{"router_score": "softmax", "normalize_top_k": false, "routed_scale": 3.46, "attn_scale": 0.0884, "warmup_steps": 205, "train_tokens": 1170000000}
Below are experts of layer 9 (counted from 0) of a mixture-of-experts language model. Rows are named router (the router's row for the expert), gate (a neuron's input weights, with its number), up (a neuron's input weights, with its number) and show model dimensions 256-383. Each number is 128 + 24 x the weight over its row's rms, rounded and kept within 0 to 255. Numbers have three digits each.
Before each expert's rows: a language model's description of what the expert responds to. This comes from a sample of Wikipedia text that the model never trained on.

# expert 7
What it handles: Copulas and pronouns in species articles. was, is, he, she, they after It or line starts, especially taxonomy sentences like It was described by, plus taxon name pieces.
router:130128152179088168144110105134155102153115144126126124146131141093186146133132101135132176150166162100127106171106147092146120118155113147090113145122153143143116114144130164134115152133120107157103134129112124114131103131164119146157116119117089132148105122157141103085131145111146111136117128108142094133155109095105092122133122156101135152132152095128099167119102139120135157087072
gate0:139118145152105127107127146157134104093094116150122140171160124109087141082133139130131158169111146140118144099125149119109114140134140142155088139154117181111158161121102124075142110111139123098138132123129145179154110190129168119106133082089148089095092134122179146140129148109121118165124098100139147105116147120126182147179132148128114151151112158113135143118111080117117144140102
up0:100096125114156140099138137160162127124128142135124185137091133141112091107110143112157114080110113079150150153132107124139100089141135141089145110163083160142160164127116156122122145082143126129144110128145105134138133169143128145098118101131135108133140103133138133150117130136121135099128131099107139111121126136147122160124139126134154137164110118109136141140101114096087096087157
gate1:138098141131134118085088121136130077100128128151082105145129117111114113105165157151137136163126085133127155103145106118134108110111129107118164131136143104179121103166147127124148108118123156140123143128078137116108165090126116139117119064137092095106122139134114118121141130153155123180183129110119173122131125132155099118139109094098111141123139054153158150159147111145078097132125
up1:110102138129165104131131179153155148130155084107116167079124142120144129103129152158107108129108118114149154121080118123170139155138126167145155160168135092145127124144130149152124117157161112116113118101122096148135153119141105110121139143103133142107119171115092170144117150100155165109129139118127129167146110115118125115146112092144124101102118132110200108124123110105156099130106
gate2:123088052128099081109119146128133124107115166114135190140164158137142146161168158114138111162171157136152118124113076140167115128097156131113139167163125139104110150107139094145120095122130143123120112165138148122091117097109111165124170152111121147119114139102139145092111120147147134145100108115092146140148144156105122135132109113096136151149137124100110134125104178104124125144152
up2:091173151131110193135154074111136143095162110157095169145111129195100144128139111121143161117109125161108135116138171107085110107121162120167108092121107143118135116097167130082073119136146140071144133104117160073158136146117162095120157048097115093134153135087132100151117101109142160129163110127122097127137120097120135140143123083126131185123098094134155159118153154135103131117128
gate3:138114178077114139130149146131122118131155071106142088139141105158118151124141123132121115141104147100138169108122138180156111146141170148148139124136134127092071148118131101143089180116134107127144167157102137079135151122124119152154143104109130118133120150125131075143095112110152136142074142129146109103131113102097147141125121131123145120133159129133146092098142173115126077152131
up3:165122101104116142141104080137101134125129139115136165112136130136127186122117148120165107164065139163127153110131152119112164138075151128121113110130143132134075107111125145149098128152138097126142130133130136120151159099124136146137155141101140106115102135111113125153101076110121179155147158151112120123139146098169109085084116168140145169074136094107117155095153148156127163104080
gate4:121108121130114149120144125135120125140121127111122146129121114131152162138147106122104103136132085151133125150166117150108130102167129112109141155145151098096174108113083152102109121122136128142148127129128148105098186115141113144091145121109153181130194095095167139134093106137110085172132066162103137096145133156091123153138108136103154142141145129132097125106138125087132094159108
up4:141126091171117114147083165182149147127128143102137082166089130122128148142125087083166147137109131147086126144119129131111110097147103111124146143113155152140080136085100123092130151185168125123115110132144113146178163109146164121131125106139113147102112152122179156103163112112130119135160135130110120174140131105132149118111095118098115118069140116112145101149154142126113147114144
gate5:129074128112139137121162125087128105145110178119122116145101134149113116106122121139123103155114134145138155120132098119123140137150049152135157135101108176172164083137144102137163149110110148162138137102097111114117109095124117126130161126125184133150099129106103110122118148130127127119109122115141143099127128144090136142154114142100169135109126094127093167139135151093091160133123
up5:101145162113155104163088117124156108107143157121147157149095128110119107095152163129122125149126146107151121094142144119111161123150155136137117125150132112172110083084078103112073113116134123136111089111130147098127150118171123121132121105143138109140135117171139109101133156122205148140111087098155147128154144134073111138154135127122122112128128107105144134157062142129100158148122
gate6:149082168125097124135109112130128149165144117108112140119096111117171112091117160080123169100156089136167103117115133157122131159076101111080109153140131112118126159136122143161176110116127128114156111150100110104139123125164138121109154140118132161155117152161102167167087117139099138143088120146127153128136130129123146103148114101110149157134167126136128178109135135106092117108101
up6:147126110124133101126092121121119115170141128155152166114137143149160116113139132163085137142153133134156099079135103122088152129176162116136120185132131134120135105128116156107129116125136143126152120134111146133112111145096131163151146104116151123154110103143169127117146125145154161166122096138128152124141123080149097113101125166112114095146167084122147116113142144146130134115110
gate7:086098102104079138119131143160147119058112127109133121084132065182159187096162133093112113116138121135130101106149070118127128137113123127101119133165149126110141084137097124150156140127108127081150134083102156158123127088160103095120122094097102106150143114141169137161122086149135147128084090205147125162115132126113135079107158122107175122117165151135127082099137154151104088108119
up7:117147103119142147154156073097113152127115102101132135105141127127111104095134108136114146115152119086154143106092149148162139138119149186157120120115120098124116121080133170132155103157104133110138144141097136155112113079149096156116154115127123105153158091122098111103111141138134135136115124122158121139171154128096151112138168146154097128132135096137144136130117149180115104189154
gate8:108108133101117123169140132096116113142121127121099117154129127117141111158163107110163079147133161112128134139141090129096179133169073136160155168103114107096144168124144137152094147101150128144113128130122152089102114133086128124117132153149139135117095092167104132128099127106143128175093119106091121159119107115119116119120155122117131160132129129156155134121138128109098149134138
up8:121108168104105121136168148111103090129134074160109109127162124154184178122097150151136146148130121108101144167120132131130138147149101110105135170101094099103120134134155141131132127147154115113113144109136128099122136084082128168088131094128160117086112094153108125126144159098107103110148087109132166137160169150129166135092167131140127096081091106102121122091088141131140127155131
gate9:154158127086126132118134105124101069126145135138144153168139140204171072105142130125123117127107134165138159174157163193149176142175123123163132124167141129125076132109132106130166115159123148114104107093128103169112135135093143152153107083152140155156126121156115132116130094105148135137131114116106120154131069080109173143111106063122108132151113120108132098133123136130090149186125
up9:138169102128111109134128086115134133114128130095111149100105116118160090087080144125151195154112120122098133088114130134144108125155179101147121136158152081123148136109114157111122180125077132155150097126147141132099090113120116125153146113152134137157119125115114127141113106106125128138159118120158170131123095127158161087098146147178092092156112111138094125102108117108102129140156
gate10:115152146129124134123117107089070110145101124141144122134142133145127147130138131143143083172117119128174137147108104102120113165144145137107118136115133117151139121140139153098155180118126082115116123104112123112078138099099076121095175132128105146101107067092141141103127099139145137158207079067157173109097145146172133113101169117112142169115127133132076098095176156111118097153132
up10:168093156135125128136095127119083116123162152159129151119163183156148137124124104108106168123158146122120159171126114156168127145123154122166155131103157136151183144105117109143138157143138154156130165168121106150146186194086113141111090143113156165148138082164160146134145161156133115121091129152121118140143124147159143126121135145118118145163126110145146150145143103126084142123120
gate11:113122108122133119091129113134140147143138138145079138160106123110132115157130107123111152140151131173115097151142098133114146130122113126129117142135137121121126189122130114102131193110141141184114119117117137147116178070111147135109133114116122111094126088132141122168162121170123159126104157164107182136167118089090154097109130083113090140149132140127173116095139103175137126152130
up11:124112108127104124136122127128100150104110123081126130118170183119164131160113149087099084089104088148151164138150100171117116101144115140091111128088160128147135155103124132139152163137086135109098110165106147138106142138136148170066164110131109154141110150124118124126113101197142090119096093110124139184149136113132120091123142113138107158117129106153116172108162117130091106165119
gate12:087090142149093137080179121124141128112090091186121109154088107157127116106127157129112109145093148177125132106111134101128150132177099103131138172097125085172118126146116143095091145096100135129129112099118142128125083104122113101070129091147130089152147124113127101130119124139177134139120108118151158126101113127147110120121116130108094136126133114109148167142127115181160153110151
up12:140206161113063128119133122156082132102106094108126106115110114144148131142126158196094118101117139132115144116134141158150113166119105071125102136127171119133173148132094117118095151075101130138140123129130124119115131091092085097101102152114107110095112107126175157106106116109113111081088125104106126123157108141146107102057139113100133134174113137126115081112114071133154111142155
gate13:146121138144130114096119099166102099112137128142183124129135078134102126114108094139103151131081119150108167111100134122143161105158137143153171119118148112117106116141164101116133150137138158105140156141138113109167163099134128123125188122122101109098126119177131132123121124142111138118106161124115120135167093148110109123102150111152125144157118059127105157138156126093186133083145
up13:111161161143088131143126101130108126163100144139152132163127074151167139091121143107103144136115134121117128134124135127151106155216108146128128106095134114124098119151132134148126120080129111106149131128128090125158151087143140107104149162158096147127112128145121126113097093109125122139141094085112108115149116123090154139120146114102149179166094117148105151124147119104119120131130
gate14:122059136102133156159144089141139114118108118114084185122117072120060107131177157081131130125083152130146153156164106121120113120115176120164132121109127114094147148135099172140126098128124114121158118147131109135162115132176146157134108137119142131125093109139125109112131112089148086125112097139110128120117109145121102109130161136121142131156104115141141080116117118130102117150126
up14:125098136087133176147115120111155144105123144102145122107133118184078128153151101141124107154140119124146157120137105152165090114135136123122142158133139170141137056099105113102134149145171121108169133109141099137076136157127131138116146125142100152175035132117121118135081096138129131168152145122116145144136104125133128077149134147135130114130148147156125117131081161133111146119113
gate15:106095123074122088096115135098154155120115109106145128126129120093133120142161106121132092078094131172145166183146112151141150124158121199132156135121104091156141134113114128114110124126151100135128170152117132130101152130128100107124116115112140136118161189122149088124116083124155152121116145104194156110152120171170128156114171142160132158119133097076071130106157121154136081143148
up15:115097129137115111160153159132100091078125116143136091117140108112149118113136136151150120126128133143169127141101092151135133142119110130089108105129161137134121137154127140146133157133118108097083151128141143162089150144079140150156111109103157136128118176082118129154122129153115103137163157098166120116139136175150127151138121157153141126116178144145074110148137134142165106137143
gate16:166170154098126087140131157181119094180139067117174141130117102134169109137169141112131142124135136133112136165132151160091101124131124127125141153114166115132166145113152133090131124108134126118138108117096147194098110123132132091126122084107137082135099108139128122126133124133145150096108114141114102120138118130131153139158096084089132095149107083060128140094197124161129104143155
up16:100081136095141140126163116143127155117136142120149114119154178206161148107146081136109105101160128091130119119148137116144106121068083168139109149162170160164105102176114115127089136121115127148117146100111149128105106117123156101146136132123119149102164111171140111130197139156139143183118126167115110106100127125123116095108133156106112095090103147132160160135110119119136137103121
gate17:129124124157144087140144104137103123139173107115130128091132076118139112100127132138122149169102109169122143159138078112113155162160120081143117120123099082118123126128090128124156168090133133138121134080113085116127152139067135117125141140145144120134154150131153145133122151106126112157127114128169170152154129118141143112124141101155134146139171113132105135147130115120162089118156
up17:125119122145137074116140171107119091120120156057147130117141136109141109171120134079154101117123105123129116133117135172086053113094117136127148151118131164120164175109091098108115120142150053114164120150115157183100154146127130131132146119125123136110131098131131122136139157151127133142109132122155170130156147135131129139122101112144139117118099155092131107085148167122088116148146
gate18:138165135117154118056142095135140095150116099121159092148135129099100133122133141128127076118106138136117126146109147126124132153149130162103132098092163125142171121151171085099095139156101126129087142137113163191102154106163140123188158138145143124080094138142118137144095160151127138108128108166095086096159137144147190094135119127112129121126108109109125098132117146128159159092148
up18:101104095109103115143219090101140175112085136143122203153132149082145137108138144149088126101128146139123132120176134094203089117133136156153108131100128125140118112086101153165141137135098121139123116137102125124086161095114147122152104127073120165159150114134115144155112086149100141127103108118111121125139078144113099096105136140124135118100126152108127140147140104151135120149129
gate19:089122162091104119128083114124146081134153121117170158119100110121144121089160106083135095154136136119166138130118099115111123114149099129101117138128133126113115099146113126120095137108148136172173113099114106090128134143116152101073121116161092113163137122180154128168123165120078140122094125157164133107125128139127165136177151117131099169093135084079137105138156127156147117131102
up19:135114117125102152095091152175157138144118171103081139115104106148165167124144154118137063103113108145153078138172108117118101107142144115107102122106126158079087144156129112104109097121121133178126087173148143164120123107130102139140087100142112120138103135147130125143184104148138169132124138166112115115118124166151138138080093119120126137153155147095128088151116116086149126112149
gate20:135130124116128120108099161101128112138151097096093153094148114131150088139117132105089153126127104130149139157140127107187115140070148131139129146164106118149127133126124142161171178120170129128160113097114121151131129126128132098112157131144097094151103122159133132124138091097134146103080097151185109153147085113122127083109145123154079100119075163117122124149129116147135163131133
up20:169128123100122120153152112104137138107174144061130168117171138141111106101147160128163129148116131098141102129113120108189085150117160111094166107172128133144098165104121163144123132145144122127176114148132090138129092141122187139134110115145124096128120151140140106085144127079147083140122131109124111066123119120147122145167127127073144146141130158127109132075166139134097122109128
gate21:106092146128131122112154145101129148135143130145126160136148135122135133122114104144168199130153119151150123123099144096140112121130118162138108122095096147177166114130154133127165128165094126105144135154103106120084172084080103183121088104111178132156137143123129119105174141130145125123166122141123117114114137155145128113119089098146136094109116116127109152134171086160132109149121
up21:159128120112126108153115111132082142145154106133137133121114145102149158183107146132121109104157106154164126117108158103143132120158129103117156156156100172140146103119163107138130089126115124147140104065133142156117130132073113127111151123125170186148102142141139099143075143150110100158127109128128089125104143086141178146170100122174119101103120142124143137119130120159088118150105
gate22:147129135129178152111152167149147113174125112092128134153128127164103100083134114156140101163161144135125129113114148122135171144143146097154124083143076104139149147130125084140133087155147173111144133137140153118168132140070141148150122121140085162139085148122150089139112121171103168129149167163172146087117089084139111178125149137102132133120119120101116110154127146134160091128158
up22:103137084107177120139128101136128152140151117155107111095114128130130126107104166112110107104153095116142114152108124112133153050094124140072150097107121111171083171116127140091102141140102125158064107093116140074173113084126112117110150148137120134143128101153160138117126161143130106125137103113141142116105100105097100094120126120102176169180091091166176124120144146085113133110117
gate23:119125087099100148118135087149100140130086096137145167154161161131126134171151090126125119091117115178146133138103147142138063131134173146111161141116136115124117147114116110131163158155113107121117111093125131123158115114105096128118116135102095176164121164106153102145168092153141154113145075113109145138143158070145126140157124085070159131121152122129131082103095130118095125122129
up23:128121112153117112102126128118153112152081168170100111170124133085095154130126121138161148111143159138129142170073125148105151122117104124128135088107151150119138109092145166177119129111140065107126117099111107152084151072134122129170098136139163134105117122139079157138137109135136108106153175123152087147117147161114144155075125183108121132112091128129081103125124119108171147152132
gate24:161149151138136096125061097097134088081146128130119116117160120119093137136131148120167103125170094115148130176153159121159114158113109134140117054099103117123106086136137165134128131143128166147142089113132173142131135118198137115158135155108162129118122162162137097134166136098159128128171124117150098074154138121146103135127093103128112165133158102119132096110178134115144084122104
up24:125137116063127167110125126134133104125171096133174086157121124117103099125146143117106113140128127145089127110137123152151138114093145112108123129096159157160137145124083117154095117179146169092180135115137137138099150124120120101122132058151159108115143099133122124155113099168136138086106169156145108182106142154123152099133115140162143153154104086120147143117121143177164132121132
gate25:166123163129087163151167124140136163137138047156118152158100117124121115101119145129056184120119154105144124147126173129173159183136122168124132134138136100129156119114166110134104168101097155100100120165096146110137125081163134094113134086138154103154134133135115140161122121125142119141125139094152118138097131132135096148166096128103154116187117135156120132160139097106109144146122
up25:136105118146129108164132103160126099130129142107127176095151106149139129116120120148095105096141138141165092087154123181102112147104122123090144154125156157125106117152101121116140090091125109139164154172116126145163111179105106110115116083103141132123143157103091190135136109126169135137125104137129123103127119164128151108118061134104168098137156128121141123144131119125104131148139
gate26:116128130140109103152170120132144156122112109112140149093122084119124102134142128101106131133120106157151138171155121177116130158140076084109136127105112102101112125110110147156103114131083137102116129105119151148099145132149146067131165141154118097140108111120137111147139113145164141118124124129150133154148088143103089147148140133121161159109121135091111111115075135173104097172109
up26:117085096153097156167138163116107141102128164100115160118099153116168092157103094070129106135135123186109162129166153108114135123081145090109139146131117155108135147078099168120122118099126125143118130126096175119114112120096130125107125144134152158133150114139101126129113124143126135155088122155171136140118145092175101110172132133113138135111130111141064149157111148163114109128099
gate27:130122144118124108115166113129129144133133111155129116110135092105098085127150133113123111139129101164177127106079126143107122154187136145147165120133131114088122167136110158150128137154121133111122205145123156158157158140073075137163150154074130146147117109126146113112130131165112109134098123146166114134129106105099086116123195157125117168144128139124085136144102127156128096180109
up27:129131107100132151056153108093150113092119115153127197150148117148161158103122121089146147138109146140174118088130133068125118148134159095156123120133149114116125106097172133140113135134160118136135155135129119077118122129128092117150116136110103132108111103179128135120109110125133153120152092143098161144150128134104149130137151134104088102146138119193107120119124110155132158157110
gate28:131069071132116114136130141104132146054117136126167119182122142119156126071128121127126143130078106135148150146120144129110123081109150132125090174108117159118133114119140109135127155125109143130133117169104160136099088127107122128125149093120099117168111134131111106142139122145110106154100132102083149096102133104132104063194134121107113156122145137129120153134139134107108149135163
up28:132090182149120161156147113138106145118125097137110126097151151155116105116175095148114103136122118123159125142146085161130122162149129175093141118154112146082114159115128099125127113142132161120125144137102146161116183155134136152175072117116105108106086104134118097160162100096172127109102128141128117122141189103094126135143114117115121160153124104136105158125139096117123108164094
gate29:094153109144121072187134128128145095116124135095176116169127125083131081118144088088171127104144132113132145139145164172119093120140162113129136156154149169118111132143080151130086110103154076102135127117160107152125149135130145168106147114155128152116158083142111101133121127131163152129105144141108086116146139129107158137124096123136122104131142104115131155105164060161121154142106
up29:141092105115128114148112080144151124121149119134184121129120096120136071081110152093156129104119148105114189159141134154102114117118131142108114137105126122150128156132130124102135144145131116118141138150157172134143155169092126124115112159103145127098160164159167180138172129132097133165127131170143146147113102142097120133164112131133108153165143063114118097123119155116157100128133
gate30:101101144096092140154117165147109141125130115151108115185102135102150100124118154126080150137140146092152105127070119126094109136165125143173100094132094092137152152120145142103115176174073177093116101093104128107149173072142134147145116087146112142129119077129143157115136135131108110132143078173082111123120129139133153157094096127091104158167130108121108165132153101127122156122158
up30:157139087111116112098108124146110083109113127162143090133177138111123143164123132155152120124149127150136112120157137145087082121102150102155123139098132151157107120087100152120097135185156101156144089133126151102116118158110111167089101116083119134102154114113168142109146113119156155116124154104128124130128108110158109078147133134154093157113150171152145149132123157112131126151134
gate31:118103122130084131132168136120138152109152098152088119131111132116162117126145121109143119122154162144143113188171095123125096111095128114108086136150081120123122117135150126099135143111096164139129121115066122146085145129111119157145136145110119132151171126165085123146095115141135134097119108077143095144143106139166125153121140144127116138148109127139090118114167125118105104172139
up31:108129105163135103135163122114110099144142144121114127109147128132127128068139091097142117143118079145113115142109127094141109145140059150097115128145110141124121103140159129133116163106148120135118161152105139153127143141137157152155154138149105135133140147157127126169139135130158172155135151149108114142118133144092148127126103161129141081116160150113121112083145146123115107154103
gate32:139074138119118152122130133111155108124149120103158129161164165151149105096122144133158111109130134130148131134151126155149132168182105130149097124141137162100128117094159115130140116125113121074097144132103153174103158128139111180141094141108083163103139135148124138145139175139173143153095134143095097090144166165110114114131103137113110110107161142162114141118159114179119169141138
up32:137105102103121130124100107077150141131114150098153106137142114088130132175133143082113088107096121111166124200118112141142114124100119138151135156124093157141110154115148083130117087105133145134112092090116149160093130060110135125143092136120154148146076094141168122128167141164114130119107139126173111099107115116103090089111136139129128136135147141096065118101135111093171117145140
gate33:169105139115117125172165175113132116130102085133102143102144142122107103148128100128134133143167137112142151115138128117140086159142124156130120101159136115155130111121111105132183157144114156139112139136127089106143187118109130147142120111110137135120157180138075143114080094128162117122135149094140130133115156135143079149134153165109098147113112132135155126149161108154159122148165
up33:125108120140148138129124146154166134138144110111161115090162147119111161133100135136107106138113122093123151129099139152118140095104133148123153122174068095123121104135162119117123143125139154148137099116128182131113133160157124119076121083101119116136131084122116105130158129145146162121153127193135104089092152133147173130110131137127133129134118125124116103107083124080102150133149
gate34:128132127167109109121116164074130103143107139169174132185104135127140130111153108118095159147144152109123158123137162143141135113093139120120103139112082142128091163119152125137138126119129104116105172122101105133153147106129106176162154111069130107136146151123141134139138132121137088169152133143132122108167139131108089147153177140155160176113134149169163091128132083109085135086148
up34:159147079144151169104159140121163162133159112097163184157126118125144125114106163141155138168098134128113089107114136138107166084134147127113133101137105120145116135132107129080133156148105141129090111117140126139098062130110141166151133153062183085146157128155153109157124099115147116127099119137120157108133140124126100151171127126105090148116147085102134120103125099117152144119123
gate35:162156171147134140112160119157126139156093103115142124136151099136116122139167088123148140178157146126115160141182088121143104147181114132131151087132142152118115114130147164141089079099189134166125114162111104135137137110152100107102127141114113156103117133128117115115110082114160143088115150096165155086130145138097099110135136093126155131108134128146098158155141109117183123128149
up35:157108148117112125134137131118117125177103122097052134143136094168159131134127100104102178158164158118117141134145097119141130124122116150140130095116143135146124143128126122118141128153181166155091125169109120111163088122127111115115101123108160156150086156077085113129151066162121118125154113153119139110123149101100120107143135167113147117123104179119113146154115163121108110131165
gate36:124115107118170119121138108139121144176103127116119145154095119123158112122131146152104113129157138145124122131075129198123114106082117101109164140141143147170118096124127131110134157087153108163124093134127120110095116123129135105127111112086122100095161156141134104120102131096104117132118092151191114117062109073086135107183114111125121128116117086175144139116187152168158136118149
up36:121134114099131161117134149114143148098124138145128111126128116090148083144108139146104156120154160118126131120118121157143158135188153168105131112158113073127131116127151103129098134135120155136152164121129141129104102119135122088119128154154097133130142130151060127135156141107086084148139113143179145145142142132100144143072126140115097100116154123160106131154152145135139152125141
gate37:136129116139121136120144130123097143135121137126143106141140133132144138145140091128149075183130141103103195118125100137140159093130159103118109130134125128153143101097175094083116107137112172129114124118112132130147136177109118129155119142188117107124117100075149147156151109113137183165123106166111162106110133148129146168126171099123152113168134151145137086126101167104112131086144
up37:107140141092039105125147124149163126133098143081099127156124141133138153083146156130149110110122122146159083098147158150073089162140157148141112142123140149127129132121153105113119129116100152118131122101102126102202112138140156138151124087138154125120082117128115087114132140144169158138114103128107115118151102152117122144144091113076157149128146141134188101146085103157117133114100
gate38:083075150113132117102131122145113114106151110141162109175140137052108129131113130134106140095169146118149162120104153154105133111111154149165139123124145155136132132110130156131113144111129175123145090147137131125143099108105131151136136089086179121146128168182121136148118170156114143155146186163121105149116159093118132110148090131171094083098179131115128148141143123133160131121143
up38:141170088104126134133119150142115113101110144135121130144152125165126130165142138131135101121146158103105104114138160084131103142130102157103140105110128124145136134145116115142142110096154133106134121094121137145136134109140135068161109158165114141114146077112111135132102137102134133134150132100122142106144138113134141136125112148115213150164085125139181118116128108103116138140132
gate39:194094159109113108177081135147109098125126106151138112122122144155109113146143084111157084159146106123128144144150149113129156136122122128142132137152129120149099149113147119149141125114149150135098138117104100174126171123116095117106106140157188067139135142125130134145120138123140113104147160126111101168175129112128083130122125086122158134136139135150119108115130165146070132142133
up39:146122122124205167111150161112166111135145112119166143094120131126134091100139145155122141118122140123128128081176083119183121111150140168095110162162160114138152123111156114127119112115130107138162096129109103177070117112151108112091125111144093133108129152143146118123156118099135127108095091123118137131154119153067156143085121123165129134130158107116151124137125129096110108127132
gate40:134115120131094159147144125131089135152159126147097107162103143155168157132170155137118107133142121137135131107089145092125100124121129117095114103112090132150184113123153098081164171113099097108134131125094076080108140130112107130143108056110142111175139115061106127147116160150118148142138100154148144152142163135115150121167110124114174145110145118091178158127123159106149118128098
up40:099074150096153091137151149137095137138157129113117111090137094146063133090147144130126131094099103149128108166106088155154144134171124134175152166105104130101102064117113120128135127110141132114134144122154098155116132114158149122101110132137122158145138092153158162127135127130150149084132128158150122170172116179139101130133104138150124126112150100118098069116144106160156118135166
gate41:141146102134069159133128127147120187149160145147128113112129154098153090147140101119114137152193130130118094128155172144094157145082164114104114107122123174139135160101090139137121136105113125110148139148116120072124092088134101128132123176100108122107136095133195090102088169110112159145132138101149137106088136114126112154152169145100157123106155121148111143077146117169117129114131
up41:146148094133133103121131147156086107126146123151134124107135110135114117148129098122106158168107122120090108101110140172128124123126139117118115124140121098134146132147149135124105110089139133116163122126133098086130181144091124132171176112104105104115095160152123139147090179145128170135164147128095110096124123087185203119106109122112133084157135150134138131115152163136121145151166
gate42:137133112140096106106096119153156155095132089151132149105143106098089121064170122110133130127086146151128115121103118140147143159133114149138103148118122105137122118061087094111124118106131121145131111114131132143123117178096150149094153142123157144090143132146135112134106125152138129189115152079144125154172123140126107129173079119137134149150161129139140159111127125141153148094113
up42:089124111136131126154118153154126124104108119157113107107109102162134152094150132122133107141114101120112108090131109105121144117132077111142107132100097112100121129126119117135106127092155126163138114172104136156094138183104143153089134133134167146152191143139104151120132154171078092117071100135144144117120128119125119117148101092118129125145152125130159094131160184148154122138142
gate43:131171154084105128132143137103122157099156107149141157139089126106152126103141125098122105155156169149107128151123155116129184129124112139152133154106107162133122100105140126125107138138168109148126113068079068136087117093166070143142142113152137139176112182151131128142140125135131148129139133114201138094126089129154149125132137144147114122129137062109117052115156172152108115094133
up43:111200082141115103121085138123150115115120139119145092106144145201134125124105175109137090090115104117126107130099076108173170088128105142108113125127161104138098110152109122127159154130103151136128165129144149113156109149113124116126127122115138149104138133108152136116128131139144103085137108116114099146096084160136143110109185126124117162173109130110156136144123117111132166151112
gate44:118150115137146149128111152123117138148116118122157118122121119085131106133125139114151146128155102147152178155101132157074114132168150115125127126110167148142152131130132148139161148144139128113128110144112143114111142154132120087173150121147127162116124148116169110163114132126128129128129124139147141168130096124142115108096125115128083117124179118130110108089153127112130113135158
up44:109140126143146177130153143097137145125105127132171087148152163099122111178147142133114113153154128160144130150140148157099087138118112107132138139144133185153133082141066144168140132136123145132123142129111140123114108148126093089118105129110107162135124135151139113137100130113117123176137114128167128129105074110160067073165115141135085133135126134147094140092122142123152104119142
gate45:083136084124110124114097102101157102108099145096137138121100126102143108165100098121147135204095140117138137102117136144099143113116121120061091118139076128063140117129129162129080127111132103107116116096127080151130103158109084129114148131114152140102107141156101084138093157192124134131118130101138141106085144083148171163133203111156155160125144128157101132106132139122084142129082
up45:116139097124093097112136138108156097160148118173129089130123078135129148126120086143134114200125112139122142118110163135147139130153111112133119161129102104105101124134100124132128151144138090127118105126155128117115101121140132158109159132169133130156170144146148123118124117163132132136113110176109121151105115129164135110090167127174129164131144117115170118142135106121182145104145
gate46:126151108083092122116137149141109121114165148112141141155136135115163115134149130103126139155100176088111110143134126144129142123126141092121140142181152101134078162159125109127113132140151149099131138170117150128127118141112150154123141141131164092106131164156097140125095114112110121175098185137102139075185136117079128088135152115115123121121127167129178116136105116130116133117146
up46:137122091077132110148129156107138137129140139120129140099143154144135082134154087094136159119109101118134086136158099115149127122065117120124115097125109138127096110122122115138157101160168115163092126136136148122159175106115146139133112102127155090093135143104090140102158097137124128135148158075119086102141175121063083120117104134103165098134085167114128108141108117123128133166132
gate47:130174119090124127138127076106107154107120098146121148104137114150133136136177111097131135155135105082106121081131136102137127114066145136097115117131141129158154160111136140129111128084125145144086149136095147136137141143103087138126146113133152141154206115117117127137157084139119148141113139112110144091159112080080096132163127103090130118166135112126106162137123152136127136112132
up47:146101161076075120131136146118138112143144150108125152142130126139131134141111118129129198124146133144142122144122137088130119104093131122162123116124145180177163166064142169153154135138094111089163159176096150108085118107121139131169101054111109128116146097147105160127083133120137143125145133128126143127120163119176124138118115155137094130111130157109102111122101113118160123145132
gate48:133175125103089132125154148099134101133110115089160174125129104120142120107123164160093135142114163144129122089105117137136094161129076186185129122110171119176162129125147131134099122127118132103140138088131123105112125093155131149162091147134144148095111124090148151135144142122108105166101136186117152111134099145160132119120160148160120125154089147165112109128100151150090113113103
up48:096179116142143095121100121102117131124159134108110128134083131149119130120133123137137130125146139109101107142137156063073147120135144143104143110166162124154166153083119105115112134139087128132146087072131141141155127170156111145096110131106109114089101134122101139122129120110105116098111137172102130101100109165112164142102133108121136107125109119143145106148113113139145136114131
gate49:139121139136095143146113135138138157101114139133111142137132168165127117117163097128130126157131171192099098144099162101080112151121132113117155126121137147121132129134124155111145176114152104112132123150111098134099134152118104132064116133148146138127148105130087114128125120184138102130078137141146118103147181147118080144175121169104153123118147126152071129095143082134115192161128
up49:105125123150157144147101102128151111101123119130121127114106125123166119121100137043118122112117149158145163116162100107113116146127119104156141110117136137112088122182104073097120141094116076155134137109131123127138106060138186116093077115114130164155172151147120112129122131195123148086136163114100121141108093176159180110112152130129126160062105126111153115114111130129118100144114
gate50:129132113155096137097181110149074126143145114106141110176106112124163130201148177091171115141122159138154113112148100150169122124130099124129171112131114146119157149130142110163129121134158116116102135106090164168144092137138195127143163117142140110124122097165126088137136167104128131141107111129157144140130130107115073147138106115138150158154103114092115139113132132126144123143155
up50:095150066130069174106142145147151173110152131119128155121169122119151142135109161111150119158129138131149156162140120120107125088124145129140120095111134111096124097118128139114075148126128134157154141107113154079134114140143147151161137095115162115104122050171106095125155134158140179122130117139120103157144101133134098158153123156095141126158100088115115128136094118135134080150115
gate51:118137120097074104126125116117133098119123142102129145091139103136158142149133122159110082112128100167137069126119103136146119100075104125132135121093130171128114126173168113111134148111128092144136115105137133091168123095147115101096144100121137136109092149079124103124090127125120143137087147073100128119096140121155106095137142098123150141140102128151134109169068106198132144159146
up51:114128111139137134131137130138131119091152107101067064126117136124168139101100157113158108108125128078130130094114130143121147121185135131113115171115132124161171111149118151143151145111146100103140138115132109134163110101143103108176114144115116158111127182138134125121113139137081086108098150107137124138140113158126107144124128139132141133160093111159097183107102094138168106133149
gate52:108085105101135100136141087104092147116090119139143149165120161169107159101145165116089133131156096165134130137105127144150106114115117128110164091162114124144125120172158113119173135136125139143126120149095154125129110161137121137098133087135154114129155108121110117146139082137131163123151120183098106132127122129104129123152085136113086141174096136099140126152134143105153109142145
up52:141155129120126154098086111140130096100147103155136082111110141129117114123124120127103102102117135108093141130105081166136132120143136128115155145129131098138121162077121157126131116125078131142146140139162107115112121098074107101143103162135112164121130143161128122056075105151118131106139166129139139148109155086154140129089148091132143107083194163154095145101126103117130103085126
gate53:086099133145161093099121161118146141120173106143145119138128162075112100131165122131156139140158119134125163115107095119166137128121121055166106125160107143156138120127150119137069074126118146136112174076085121128162153143099096149138180133116121099128109110133084148182153144141144186146133136151089128126127077153135112104132135129171094133115141106129141129134132131136126136094087
up53:095144102142125128118086118152105140123116124103132091139138113099106124178132087108134109108171125149122125168125131108129092113137085085140105105123095135131146121096125122130144173116122129109128181151083155122105191149130123072144113104096095161126113101138109144147163096134168176128180106104137142096121151119151119135153092117113135157128149143134127148099120177138083086110086